{"d_shared_expert": 832, "activation": "silu", "moe_layers": [1, 2, 3, 4, 5, 6, 7, 8, 9, 10, 11, 12, 13], "router_score": "sigmoid", "balance_bias": false, "init_std_router": 0.0114, "lr_router": 0.000183, "optimizer": "muon_variant", "lr": 0.00144, "grad_clip": 1.0}
Below are experts of layer 3 (counted from 0) of a mixture-of-experts language model. Rows are named router (the router's row for the expert), up (a neuron's input weights, with its number) and show model dimensions 240-319. Each number is 500 + 40 x the weight over its row's rms, rounded and kept within 0 to 999. Numbers have three digits each.
Before each expert's rows: a language model's description of what the expert responds to. This comes from a sample of Wikipedia text that the model never trained on.

# expert 7
It responds to: Brackets and quotes. Opening and closing parentheses, quotation marks, slashes and braces, often before translations, units or qualifiers, as in (370 m), (father).
router:519514477555485448441532527501472515542527471473497482502529512500527500545550512498538506459507541516488483517496543541488526493474434474431477496431534434535503482584516533463553447509485476516558469539465509562561540493526485463532496444
up0:500452503521478474564548465519505470484532553386493434510461484503571564538528500501493539541439462533474475496528486509526617589496508480529501411490553561492546492566534504484509457426502499533498489492499499441482490569474507517542460534
up1:436573510496509425527555487536526548405499550516595531536485547487609435463517510524540532577499462515476453447548502474455440499433457488522516514482570455431474469492471519498520527454508511584508478582496488499604460541479472527534501511
up2:636515532414469474512412556490522526512468480510483485491529486494504568539532473530425501481508541484431534481453509500552515472530491433498482480500507527472491468489449478483491485477501501444472529505513509463577594495526520482535508489
up3:516535466464548513455459494495552606466530489467469502479525459511550555531458507468494474535444512476557501509495621483484477499556575474482523452521448508539466451451544508495517425479461510553462485487519530462491464499499486475477514447
up4:476482506473573498504522501490542514466510507515477458389471476510510550457566536550472483484586520513509459452500527542551482526423525486546527460472550477493530535547447537541490472466534488500478464588484493461493498466499465577441503510
up5:510543491537577513506511546572496485507476490447560476477526513489552438532475493584542497499498532577450481402507485533483431582519433496491513542448494501417465499512415503519511463465533453448474489514504480488547472536507488462442548494
up6:448542537453537495431476467486554511514509470432581531543543507495508496538530447450530498536559572455489463520534461527487528462439505499526578497546579490434529580485546477499445431492453496513469531532525495527491428521513526472486565486
up7:513517495462441477443535548499536452541517574497532533434578486496431669552512525429515492512543504533492522486492525478479460466514509480524551499559509552553517454495551471475529442560534496472504467463452527540438415520484464538500522566
up8:491466449421551493577530524525548478455503531551444482463549448492501439538496492571489511440519496491550502436447511570536439484435507516529541584511481494533542539547460494507527413584457491495496479478454488526454512470513511500491505524
up9:536543463546528471530488492510487459506470510478571515434508454491493576514500511461519512545477489464486512467480532448495449466469505485421544512482500451525414569597547512526522529475533502497453456490424497566510485489563507527480418476
up10:444452487445451441451555517528488488498526544497486447561482515554531560467518489421560546487441414493511525465502507469476504460511557485549495518480473574507476464442503507521545525571524519510423483488474475483487459508476503422403545451
up11:474498519585465514445496499567487533447511513515501443424414492472496535507582545529481502566499441544485578470504464441442544430475490551471547500512564515422503456539495498456509484574545508472481502567511466543486543477512510452540580488
up12:561495526555530478480465540540578478482507529522531499495475487482487404457495499468477557471512539498494460578507531490490501469457480440496531487523517428427556511502498494378552541493511471546492498485541537574491479492482457476455487424
up13:504540482568467459501514527550483504471593516495425497487513488497534567414488500580488512485494552431507477566471480495540488503499449504538460493411467482499530472529575483523506429503483473522453453496505529509510512499528475467546517436
up14:605542496425481412563542544473480479572497479422408474631490511532527432527494442496496472523457444562527592437507480453539478495532517603521455506511514525523515335537458499471500509545505472509515487509484520432470491532493487470499527510
up15:426536472544450511482546460498525566521505451450544499414589559504522530457502534509522482542434481526420556484516494527555531523491474498483486489464574538490428485509423501517558557512470517478592533553459516439492562502498501525509524456
up16:490535538477530479495503476534453521457518503454496477458446452485519512482501521573490578581540529464434475451469538480473448425459657532417536510491496507594484426460517513477484519442442512509518515484563522532556488477489517484416579514
up17:512479488578472517607564539485492479426496503479514469475499493465465430601551493478481538570523433535425425491508506552499493525399521538506524458481533503485568529413479482574489523490462508446491532490466504420437561513494559473507504502
up18:483465558509525525503549492462621461411486538487619499511451490514516496446479494554508442529488506492518473447570508539494466508501534504570448447578503504568487564522631543522497426444545476460468513497431484512474511538504512480524449426
up19:498443528477458451492513459438414512503468505548493535495412486508486472484446483536492433465443471467603510511475534500527500462520449489460468468456495498498446494526438468496435441503457516568518520492544519567506610516546573507493556582
up20:532523545499513523453493509520596503479499490513522489510453497490509490509494505435456487543469477450509504525452520476485474471480516540486526452467547476532446444450545502510529571507516492501498485543491514487456510505490541528530542447
up21:516542544507458561438516460497538476464481502452493568500420508489451487571459519523477537501490472517458476520535492528505571533526567543500540557525493403531485493508483559537498452457458500535440464542540534525481571501509517503546493493
up22:490444517530508478453507501449462537407535505474522486477484501570577538480503512490479494488481481476539439521513513473482444471457480467500463561493511521569520500483449523516490504521450481513524475529479514501532441507497462474452560503
up23:491546453393386546592471519549511482511535497536422492517548505489546500536427486567467537481519502489486466434507496483516472444480542544492452523456466566502452506458537484503556498508470481572550427448476487434483544520457477527439499508
up24:507403498568439446515541488459525557462518532497468565445474551513504588499525509478526494496453461476518523550485530480510509493468501518523514499416417463518547487459468474535562514529463534411510474516530486491469521504478494466531530510

# expert 22
It responds to: Place and institution endings. Final pieces of place, country and institution names, such as States, York, University, County, (Toront)o, (Wiltshi)re.
router:491499485487524520520585570488496445550557525498499468504478464509564471483510478489529470482480468491486453510508453443453453519472447441547485535434458494506474519533554507491453481517522496513438480505471499531516510526540505484411434484
up0:495417490437464482521492507511520499499580520505501473493500487513438522520598512489418453590538518511495505520494461476563444508571562499516412455510491507559509494457549526520463498457549504493466541485469497440467459474512465489533524495
up1:530503491438524506583517509506472453495501578464440468484519534476572391535498503422526505502431392506402483448483589465514455524405558509527467491533509475457456475490410469497535508499537518428499410564496458454482486532556600474496519452
up2:497566534489538516534431527489453577462531470537456449494558473484578551536481491491498413587461531490426497472485476504467472543524473503518515513543482501500547484552501499425462486532582493497494460452535459529578490508478536564570569566
up3:542455534509527472526566491446495518504500467524470506455492475509473548509534512498545513594511539489515488471522503534487489494406439532503501491473496511438517518492450500487505593470585496515487522502496521473467476480497507543406500483
up4:511543503508415534545486640573470429453506536481434481519455530468545507516516457521537443473564554534493463524511496582458517527499514516475453496500509492414472531497553460400549483479481496489496485495485394499493509520498477559545526474
up5:457518470456496522492583447534451490503543501465443477545499479491553523502513460495525454448521535461500526450530524517488432569472499508527508520450457434542482583465575496484474487508459525520507453530489555465596471500447522504436498470
up6:541504556445518501454541443459500498501477514556520506553465466524563530552444480512500507439481541481511491509530505477484583494464443430503576476468489514401508464572487506493495484480519471459501491493526451518448465462498495536459459545
up7:588525460470453492457537475458506467455478551539559431394518502476469436511534474471554457577521507456529467496522511409553447477543467529568510469452460532487393552550506483522507505546478485575494455487473501421449494411528573531528468434
up8:533511484513619533508460562456508494550503440541439478426530495512556551533564507460519454500470475476538465480530528539476424551498518557473500516471522470546498550501499512519480450552496520448489531464544439478488489499440463530550506498
up9:516528520460521532497530471511568465525509495465530540443530482493470525537514568499513511489487389456493542556513429560510570466484465491492506432475534595527475471498527496514441459573519507580553462533519528501489575515505527543475516532
up10:514465464503573522525472527549461427470507565505455516434486515465478493507568450535478490549499414449494510421544585524437468541503519501596465493476527453518513531478483508461502579492534491523509484515452448456408516485542482582464479494
up11:508533498501555433476491443531473521482462536452451522492592470497494409530392551576518493497504514484497491445502407527557547447448525482537530443504569481481491484498507504473506462486499488525498511467450491522474525495458520470481602444
up12:524511496539537532559486506481470504501511509535610493432482502526537535548453541545537506521491531514538489426497573496535488471520417554475566473476496530529480533494484510519397460448555510537477444490469494463483525499476541464497501479
up13:470469504489500475445503513531556482502483464500492464478517536515548526515587546446462493502499475483468488473502545512484497563392462412482474570495536471542569491472501489544541550490515504563454429516491527517460503519475447524529668572
up14:444489512593578514475541538399438435469501485531477370539571473545517446520528463551587534537464529502486492528504464457507423510455491466509479475393464512445493490502428510535531478514504497480446524491565508500496567506482495479451473491
up15:493492469507491510547519571536472589510462489476431461524484538489593487549516514362427541539532577544557542469484515460451441475475538526489533495492512483472519484455504474525510446684524491439521427523489522509512626510476438425498550482
up16:495462489507599517466554521436491441529441508522490525436516484512515421474467541546498523435516493484489490556528393489521477450469445500505493578432417483460501506548520466438541513491568508532459519476527521415470424481478483418460474459
up17:458570505468459511473509568528496430447550491465488538445533487451456485441450474537539503501511511531496505525523481492491431480444545449437467515550525554568525553520505528487574573537559470504446472446449533545528577574525532488506458515
up18:527406502497486480410504505535518455504544544495468505534490558504442517466395457497488458460451539509485459499437501430565520561572461524450511455499478497488452502514452483502514470480499475492540528526486548559457514521556529526419484502
up19:522454482550542482567526469525493361530453482432497548509519522463528529488412500550469486541521494479492468469505402518514481483544473519536466441529461518475503505522545546502552576551520507513609502594437504494448455474505596453516471482
up20:495482516455489495466501471494479438504443547467451457558493502516594561515555489452538524427460494488540470596476564453490483509464528548464525505489458518476523506491521472509572469604541487575485491426487503493483463537487533491544475495
up21:549549514507551510479510496499470470512454536505473521414542522534568534527464566506560451486507466483508506533502509505485506625605527516597490453450523489550454587491498489541490553508527509523460501486508526481468431517468522460515473506
up22:521505491507502494488457481463487477511411505499585562499483507542535485532569499512434477480501442514425506489492577508501503474546527459399519551427498500508476472537481501516482422499547482455494515522505529478416532514533473552481506508
up23:549493521650518536460498583493502494511509495487350504509506559507487495562547518506536475472489485470536477497457520467527436518507614456486505515517531453508496483361487503437476540455486506421467517494463501488456512503585480451476472477
up24:482524486485644465500559493401507506518600511452579506550488517458542456523525501519520526444545447506499488559496593554505451479394451537502554475528522503457466556458565548468479562580466466492487434525513569508581450506491493521510499529

# expert 20
It responds to: European name consonant pieces. Middle and final pieces of European, often Germanic, surnames and place names, such as -k in Tänak, -uer, -itz, -ck.
router:560514478534461508563541533492651493518583466446579528435460514423506413497470506452505535541525519514518530478540566487469532447465587505487484487466513481457450487443592511432550499446445505474497473524503463495481481517549480468473521456
up0:443481512437461515523520512480496564485568500539603537483469534484532484510455503570466512544503466506485468509503486469503504475489454404508490478472508499505487473512434520472489458532504516522528440453530514522453555476556541514482491454
up1:503521542495455511449457525501471515534489503484580473453519500531430486467437464516538430486486432499510452556513525497470438479550518507576497492528496549502520496546475476427499553559416508493444430487471412577484550532514549544426527458
up2:425589445509488526561519496529516530496525482501490433507565500499474479481525508534572481460515502500496519592527460541495530524479476531537486543510444608478520475415565490550455438511530482475519532454471486465463476517501571498513490439
up3:491587545441494522464499422487498632513511520455457504465494529529503525441551433532495490504522491520500471543500480489477552515496420486427426490474461449460544427484515508503487525519535496474500546460482551495465507514488514433501526526
up4:581516501514487527501442578493532463498492466460481528531463444504466534493428492487537508478553466493510484556518413491467487427579520450500531542511489491465528504453570505436525467539532478480502491523493565442532562444507517448546433503
up5:581490477488496564420495429546527396496528529505470556512530513507482435496437524558509500530535462512504537555420509478493432432572489533474415470513469500591442549503497494525468505539602498476493531599522534490535604412495528570467417506
up6:459468523490437548588399482543496482500444480530540476495519567498420454450485514504518521425499454447527500514530472537523541448547495493508491532544499557473518453483485479493541390478467496472533492504520461465492517517453525543500502497
up7:527464497447526542446432525510466504476492533528548477597485515484558437437421516538462560525501357514464538613536509502463441606507520468542525461472506540526456510476505476408436554465533483488461467532525524462538550499460455530509549533
up8:590538480450526543458508480468618453541457470506536435462483449495559516466477502535481515571492561483493533489546504508543480436534516476448513482576591452429474473510481517509494516449510527526543523534492454455454507470632524584447503596
up9:498525466504520546518528489472509556455554471424472555534505562475505462518453506467524537524510497495489488442528525435448483488520416480506580483425528562540496446560555458427535427510505501484493545486570473418493514511474461498561496560
up10:507487525485542454564522493489496480508485494482551523426487497498549476525470493572484460501515456537454464542499503541460514444530457452439505472515559596545532512516502482481512498506496489467542556510538520421435550473460528496436468528
up11:546534530450479516446468559514462538487498497484453521607549583472488450519501519518448482509474512490526568479505472489463567540444535593526491526408541460503439494488538486510446493446417543553491515571465512524470566517559549701460520502
up12:506486519426534499551519505547403402448528522498520451435500497528554501460439522510552548527521530461490518488462458506509432549570520478575445473504434533533467499556472461566506472476432530561501526469553470506488539515502478533452472514
up13:552477509445525548460483520510574517512506549484547507474494564467516464503468523502493483587494501554480554519515544536505510476493513626419472458431493501533486506533507474475516484468502490489489501542562444532495650511511485534528528453
up14:561469508505503517530521570486620474545527397416485526445463555508494514480489504405525474461503442513516467519463608506513533525494383417487547478476429526585478450503456498448502436505491494494532484516467480453530534561491570484519474490
up15:492554451500481497578474525512516483535503468508488440473505538461493520603558465464515507494535516489458456527569595530461531547623488521498522447498577485457484546515433488490469493515458520510557476504522474534560535472528531484537465495
up16:508550456470406447495484539464475492501477526484548491523471482516432528510489472389490493522417464466514528484477521470497543442467482487550534472487487515447502529434518463483499508545476489442496524510459527525502481559489601481418510517
up17:503524501534464521523508510476527498501500519502499476452513489465486522539534465436458474561498565506487552433476468498459481467470548461581487521520483457484488499497464463452523485514478472474510512534530461462572495562476541393492459531
up18:502439486449522518464501445469480458543444492484481477441488500536482445541475540498450464530467518547522595557481413526508541525529497502507458503533552515470487538512537561454521428504451502479489501517474502490531461481423486472440489494
up19:424471536518502546499529514513494465480512494478518478446562511473543458464491517546443499438513517569526516426439532547495528496586528460558483514520541499467483403463496570479532560541486521456501540539481490467428510461460547486486477521
up20:502544522494418461530567537524530539531494495534440531503628495521518427586561487456459489429525455500476501514554486537492517456573572500516482467527499434474506484526575493473522450479521484575475519471517505477471503493517483486491452498
up21:547429541479479487502478558536497413419520524505597463513502474474570464517485490418524450541492452455465570472461574510455499491454524484466496470549606496477468536491542477522561495537485488445499437496451415466551480519486495533530444444
up22:497494476478524453517493542520596535496515477536572496548517482489495514513419551457491503552524463505465504544540482456480509552543522543497458513513526486495526548469499483451517478493559489470437487509499460536509529480508478453588506509
up23:585421516421496499548529493420579464573536534532564505543499498482569471476474524547409492539450461502467530459537584458554461532509502544463485503505429543487514598408563497555539557545456504535481437522473464494442554532458547479534468468
up24:535453497453534414533516558496503456534486522481478464427568537493460510533468457480550450479502482475507537426472533497466551519458528508464556487410501522518513468471573527496506520519527533485520514500522504444575471512493496515447455504